python train.py --num_hidden_layers=9 --hidden_size=512 --hidden_act="mish" --moe_layers=[1, 3, 5, 7] --router_bias=true --vocab_size=32768 --norm="rmsnorm" --learning_rate=0.000585 --train_tokens=987600000 --max_steps=7571
Below are experts of layer 3 (counted from 0) of a mixture-of-experts language model. Rows are named up (a neuron's input weights, with its number), down (a neuron's output weights, with its number) and show model dimensions 384-447. Each number is 128 + 32 x the weight over its row's rms, rounded and kept within 0 to 255. Numbers have three digits each.
Before each expert's rows: a language model's description of what the expert responds to. This comes from a sample of Wikipedia text that the model never trained on.

# expert 26
It responds to: Infinitive to, modals
up0:181094130151102127146113097104196090104146129194132118112203106122174112137120144129061126140070146079096163124113111112144080101136127129112140074099162146086140119064128177149115168126145121
down0:133146045142182164174149106144109146113038073180126107140076138049122094164151173182147164125106161130102109086063150108124116160171146115140174134115136123130125157158168112150180108098122148
up1:079075113135158140146109129125142123081159136134109129164152113123158105121116136087066158153096110126102117123128141109106163150104097094116087111098150136117100099177147050146124091139118186
down1:101144125121145155123105090158164137179137172108121082200168159147126095068155066157142123141106105160140178097069101151150200114160161187196126130111191125178117140209102106150188108159174109
up2:114106123104098073166109117138122090140178108095114117110076109146118173107158194132082153142096117169129137109094126120062157182146084158144078132181117120106168135185130101100129134159074059
down2:126155124163118079051122108091129091104155106077140153098126082156190087132117160137079109097115090099131158090136083145140145070107137122144162063135165122095073185085116130091104120033126110
up3:152094103161136196144088099115084135159169160125089135169095123110114091149098110077078143137172081180090151159133147137104184119107156103131134157059124100162089127135110143106138231156077118
down3:130125120105096086130080154083164170213114114104159130142159091162184092109140099106115144048128017148156149131108118182106101128120175124184141153147108208131107149150087097127127120142107139
up4:114083092147153132147163115094157138102163127131179157128195162107098138134133106202133157117156144148104116131176176158170145120074173204143084135097130064143094138127162133107111101158109094
down4:107147055117157140120132142063180097108215100116133138107059103034149145121142101096129098098103142158122147075179126105104103141102126150170097114072148145134068195105085095101097085100138087
up5:053120116212125184120148128135129096084156201103145133123121173115173150120125146092112225101129130115080142104113057144122166142139175129140139106139133158125120034105112115092115151119154127
down5:149130133103089096154203120138143140126136116064107147113131126133200161109074113134137162088129110133144104148115183178162125108111148141102159181107097182086144142138127125125215122134131122
up6:143093091118143123167131135144148073132115130105124145167153077155098131109148118181153124228123160144122138152153156115163144137110132142103083099090171145123129164093138118092078178080130102
down6:163094107102148117143148059162107093173133125142138160138158163205093131116150127098152086111139136111145144101190136136070096082135168147103156162149114152130125214148167059146070149134128133

# expert 17
It responds to: Capital-letter acronym pieces
up0:161103131104077114158157171086153166145136120161155141117132174115113065105108135144194098106144107165096124148090154152124112109109128133166111120108131110113134139112111120159051127086126094
down0:162110114141111135139120110148096197110128112150135178165108125173180170073161084194101138167125102163094124143127085177113105107145133114125155089162136182124145126097179127184095097100088117
up1:146112160087152129149136214101158120090148128105139159109115163139097190067115150143164115135120130255076163131183105123104130106135243107084093145126101138083149170131132162087092093139129127
down1:143189136151191081125127128143110172209111103102100124173183160121099095113142113151124108149149099162139161113111128210072100109151116112119094137107119116141143151117112073163167083122137105
up2:163097137166123131106120119129128167123133208168098144114125140100142087121129138143174126131153142116118144169199156111123146116142104163070160126187167074094109117108146136103130094113145104
down2:105138135137138156196168175136058144117075106117115116121102143156113107144108112126067139086137116177141166083162096084125152094161159089168147175084125138078173122087197148134156209187100188
up3:136111206183136111147133133111137074136111153155056114060106174051111126100086189124144136150147109167159099060147144106101114149133155144138051142172156081131129061198123014108116085134115112
down3:116102082160134165183099167162099102116162170170047055099174106157131129151107194145103138130115121115160117082110134132102029095109117159140182185182134088144120080180120072138109112160057136
up4:105118137140120139104106101073161131145092162182128166117120193131072106136135109112060139120131151124130112100113112123079098115106063128125154118144137147145119106108150111152122117116158081
down4:111223149100074145099086146126116181148118131113109152174201084147185100165138047130104143134130129131147077078106190123118126094109152148135165156148140109166152120090064074133191133132214134
up5:128149169127114148150083119098129098138128199126096092115070126136097146171161195143127137191107099022138114138086115136084100115105104090141124095142146118134113133142125161082125092145141132
down5:170109195122127086110102153088191135167106081127062123109147111124132195103129133060117173136159125104126078113164133157121123132184037150170110120142128137165056186133112118149151144044139100
up6:124123160155132104180107104130129077070079137126138069136119098153087170132135123164104152168143139133125125165063130136112110071132059115105134142135146083114098088138119100121118132125142163
down6:113155103100093083147091161163159123155157069078137111070078094109113150214134168143104180122150126105157149164153164162130077135110136132156089132138121146136104116117149113117116142142111170

# expert 33
It responds to: Possessives and The
up0:098084129142130183124109132144142135127174101124101132146125144164102103180139110105136177150113083169131162117119147128100122119177107126084034131164163158080127111112218101108098142061122135
down0:082147127084113119111115176146152124163133124146129080118121187124142146126138095116184099080092148118126107152115105148129134149150081095125169144135115158138136152101105071151139148108160164
up1:150165116115106146132019088103163148142119140165145116141128177093082183096057127137111171151088107064117062137118152102090161145089139114136090118104157089119127134147106120085111113102134118
down1:204128071095163121164180144142071107153135150146082170152110109198092142122102187106158068146146125086079132140160071169107122141156136172185121105122119100107171091066082135179171103160156127
up2:083048148140090116163165161097101108146107135140166137184126093121140127096084133176088140131067128100092104137174203045145126139140148157102046128174151134167163126091141140145119100066119126
down2:147117104127211137126134078098111112053115201110100120096136136157141132141148108141091132094112184083125114130140085158134096164129163170087090107119160150130068172193092112155184114134101146
up3:095117165135160092100117096124136056164165126083128158134081093092098113100133137107105095107149174134090126117122175105146124153074092135103099084083071072135111071119126118106120124085169119
down3:111126105143144148098104138095123084049130132120107106123076181110137196174120037096197132108115128129064087143126161139142131109086116101101093159093124180123060127172181197099054127213166189
up4:131139209146132075110109092105163150149150122180146111101111141029128144084141127118127153129037106122149032066108150112068154108134115197132106053145123115102071103155144118067098116113163109
down4:163130195141153109165130139141167110128145153126194149074138135106129092109094130121138157190132133142160074084113062159072170131159085142155116120142187134143139112113208136121119102097171071
up5:192102156137102085168130081108162179122147069208163096106148177128117096156085105130148102141153150153158035124127150114114136079047149170101126118190100113171175107130111125111128140170082146
down5:160131123115139109087145158129140163142112083136161136185138095109117039141059104145125088069155128042084120139167151142096108129093192153185175112109139165125158116052095118112143125103118104
up6:174093153114112137087082117112181131090131101143103199199088157100121108151097093149144092117100131167073130137096143163155191141141120081100148103160138139079172094130165142111132098077113140
down6:135040144012164092124185160153187133117067054188111130080087164152107080082129158131179084121144169119094098159120111074176103111083102170200156097099108156151127116136114130143153148117122122

# expert 6
It responds to: Abbreviations and word pieces
up0:092109179142118138148145088100157123095144192174130145117152157118150093100105065097086108010149184103123132192096150091098174113091120137127124143127170135109131142121144142116098162074149100
down0:162113198089178131142125118107086088162153160115142085161095155111112203113134118092125162108173089115130131145137062139144111149109149054154104124142189103153128158130168147132082078099204113
up1:067125056108099167108056139113150069090097138109219160116123125137140127075098104118081137119092140113173165145161139129068107159151087090086141085137116128155114090141080097113112145141097128
down1:110119067074136125122162161191149094098130116111147138147156127152212136131172140176144079102155136134171134151120109156107080068122123136072197143124065095129102119089161088157145110120132140
up2:104094129122148168161182246110145066104000166120096201072105186127125123073155124103094124116051153133099151122086133094107116107139153130158083103106132072123117115175128137125155105163094147
down2:112070103166119147140194165120168146134102062168145142166201134201093113126173153064102126133094179104110128111129122145147111050125169098109064087099114106129118119133091178139140085175036167
up3:131122126162152124136106129142151134112160120106122110105114162166078122142126120127110118152099118130117148198061140176153109125145135115146142171126125150121155144223144106108124121129124104
down3:143207149083133104136135161135130129114135139095110184133161120139123112141187116148173169147158100119166156174153130170094096094110144144086148180145082092167173139140106135132198146101136168
up4:115097142119154140140098144127125099132135226104103125127113172136120176129115115165116154126115117049128092105149109156080132099075164100105133113119149124147104098088131140128101083110128125
down4:112125116054118136107078140144101116101099126129105178138122128111122131188157152176077179129099079173143136079168123111160091076091154136176074143192124122166177101184158170117070137151131159
up5:123148169128141122177157145113122122131131136160113123139136153080103211161116163091110185160144104114087200118060168112109147128105130152146101163094142064091127122104149161146136126088119068
down5:184116140071167085090142100158082082067115147127128120118205099125152131171113162148142147131203141101136166132125140129084081163110102160086136152121119133153141129182158114158111131082147137
up6:138154162150142150186105075133136167139144132148114094087164168165118157140131099124132125218141130114085165127097098126120134038156005149106147137102160096142088160104157121157101155099132108
down6:145145085171110097147075135128108096095158136153112094093112137150124158155139077138121140150147074072074132107172118100110125121156120113103138147091147158098140139098147144179101116119159156

# expert 45
It responds to: The after prepositions
up0:134144155111160128187109086134127109114119091133105102172145124066126083169084118124129102104165132134123083113154151103157124162114118114094070175109155060134150097088130096097134161088052134
down0:123095064185167073162154136127070129139075080125175161119153091111142103115150150156167086111159102122092168119130158092137107095132097165153041166126103091082146064151106053139136115144133114
up1:144130168084130129139157119162130144129176055150135132214133166158121141113095175106101088132154162052104132121168163127127055183115098071135127073138140125102114064147141106156144125113117090
down1:174144153045101122132099140075162157117122159132131158153169124157108086156136083175159107103124092111081066156177115127137079098186125104130109130125103167170184156128112154181172122146137138
up2:111136126124128139151117130087118115188188146184209129132134100111145136097110078166063114114075171038147112138087101166190165190044138056147105136117176141162133068140180166128129119127095184
down2:114132140093098113186127073125101129068106146150136191077135117104217085125119173183136124144150160081165095130133145134152084159104113114198106066141085083172103194068139105145181160164142066
up3:162104093117130144133126083163151184100068107078101143101126091100125195152096106178124145107148147117094120188142091047136074109138110079125104126103141055129123161143149197134126111147102136
down3:110104138139143133170121150158143109081150128176128163110081098123126101119150148123191183138079066070108121120096145160141175128152149134150143155145104139116117163123090144158120101065131130
up4:149174140161150093116138139138140132118112110142141133087158130105141156139166197151125142121071126140112118182119130081134168115097143116161140132150114015130157126147108152106093148122144114
down4:151106182095142181161175142106120140079175093133072111185196087100100144181225162109157147131134138101125105177128137150136129182119124093131149093137144134141139152146128125170154068125188127
up5:185161143115106167122177170097130082173092255147143143145122187133136124144140100103133117097155156114124096151128126165096125075177131147132137090137152091147135103119103172129124165087116142
down5:113115088148154097193096201134149105081142086163153127114064131140098184106173131092137166077120142164149130050140124100138161105084087151084188148174144152162132059188076153124146160060178119
up6:124127100171117148114108148084097105126164151165143119181115160192115147141097138112066115168125103086113154127140135107148136151066121119157134169116161128157149170138150146093128187166114185
down6:146132081080150186129133122089130124068157172159193153142073151108160186167062112053165069151152113138184095133158134073135133171161162131168110144152135080114108184082147164127131139157118162

# expert 38
It responds to: Organization name words
up0:112134113173164159145113124103193124138131142129150137136122220138109167142112151206157136100092134160086139150105123094128167150106119040157072098160160155168158097128114156157064100059217177
down0:138112114168187102198078040148103100128173098151129062093167116045101127104106145096123087124135107144113132087073120146112155082146091070110197125128112141150112188108077118084105152116118158
up1:181055148139105141142035124129116143170116190054135112161113152110089138169156095136085141229165113113119115126146111170141177173147107123139100125168116135134180156099136125058152122078105126
down1:108146147128147154126123133098076109169191156129114112165155097146150182091108132154173106108105157085089142130145150172115072074156128140113121142098100183135128151202087092137086144131100148
up2:160021125162142169204172079069160116116100110111159165141130124092127105072109087082149149169114122172101122119149112144106115125164087130092142114138070149148119157143131135091135124094144101
down2:144141130136110144179136204114182127110178083091085116101123107160140131169140153223076084155106128158133147136148136180106124126123093164113124118154152148135114172129178142187109088102167107
up3:093098131130086148126091140091124123120094129124163157134131096109151186148120138098123147141091114144153136120119130134106155152147147153127097085206141127122145150119163130138120189089147139
down3:083098168113145123113128106104116112019151160200148135110158077123094140082102063063111183142081123126096082121078167095074187133129107173182146181063096093132095185090174125117083139085137111
up4:121043118112133133122089129095127214183129146109198158143151134140186181100122127076113104167138143152159128121196100125130177231119104146115091131139163155128120155127157154139113242119208129
down4:086182137110149066186114104125156118099102086075166121104105154044097152109156123115128091123186059165107125150121116148173152147132099135103121230136123125111113150179135153111133096164139113
up5:133117162212132144183122126108202107093136125134152096160110155130154101090117125094094144123144146184096144150106093131127138077132102121189155130161128171168126177129114103135114081100105099
down5:080155108110099115085139122171129091097090131128139090083122154119074127164130100144143114145138117164125138100129066086140116083114107134164165156097108106074078157140142167190140097079175132
up6:110128044165108162176107116128084098094118151152126139107105121089120133151136175128138156179088052246111119066125135115145138066097167061166060129094114118108109133158120142121131099085182103
down6:115086137099132146149114144116144119140125077123116157129117158147065107144097097129132161166125115154071168109105132118193128087167101111161091146092127118146096174099095127154122084080149157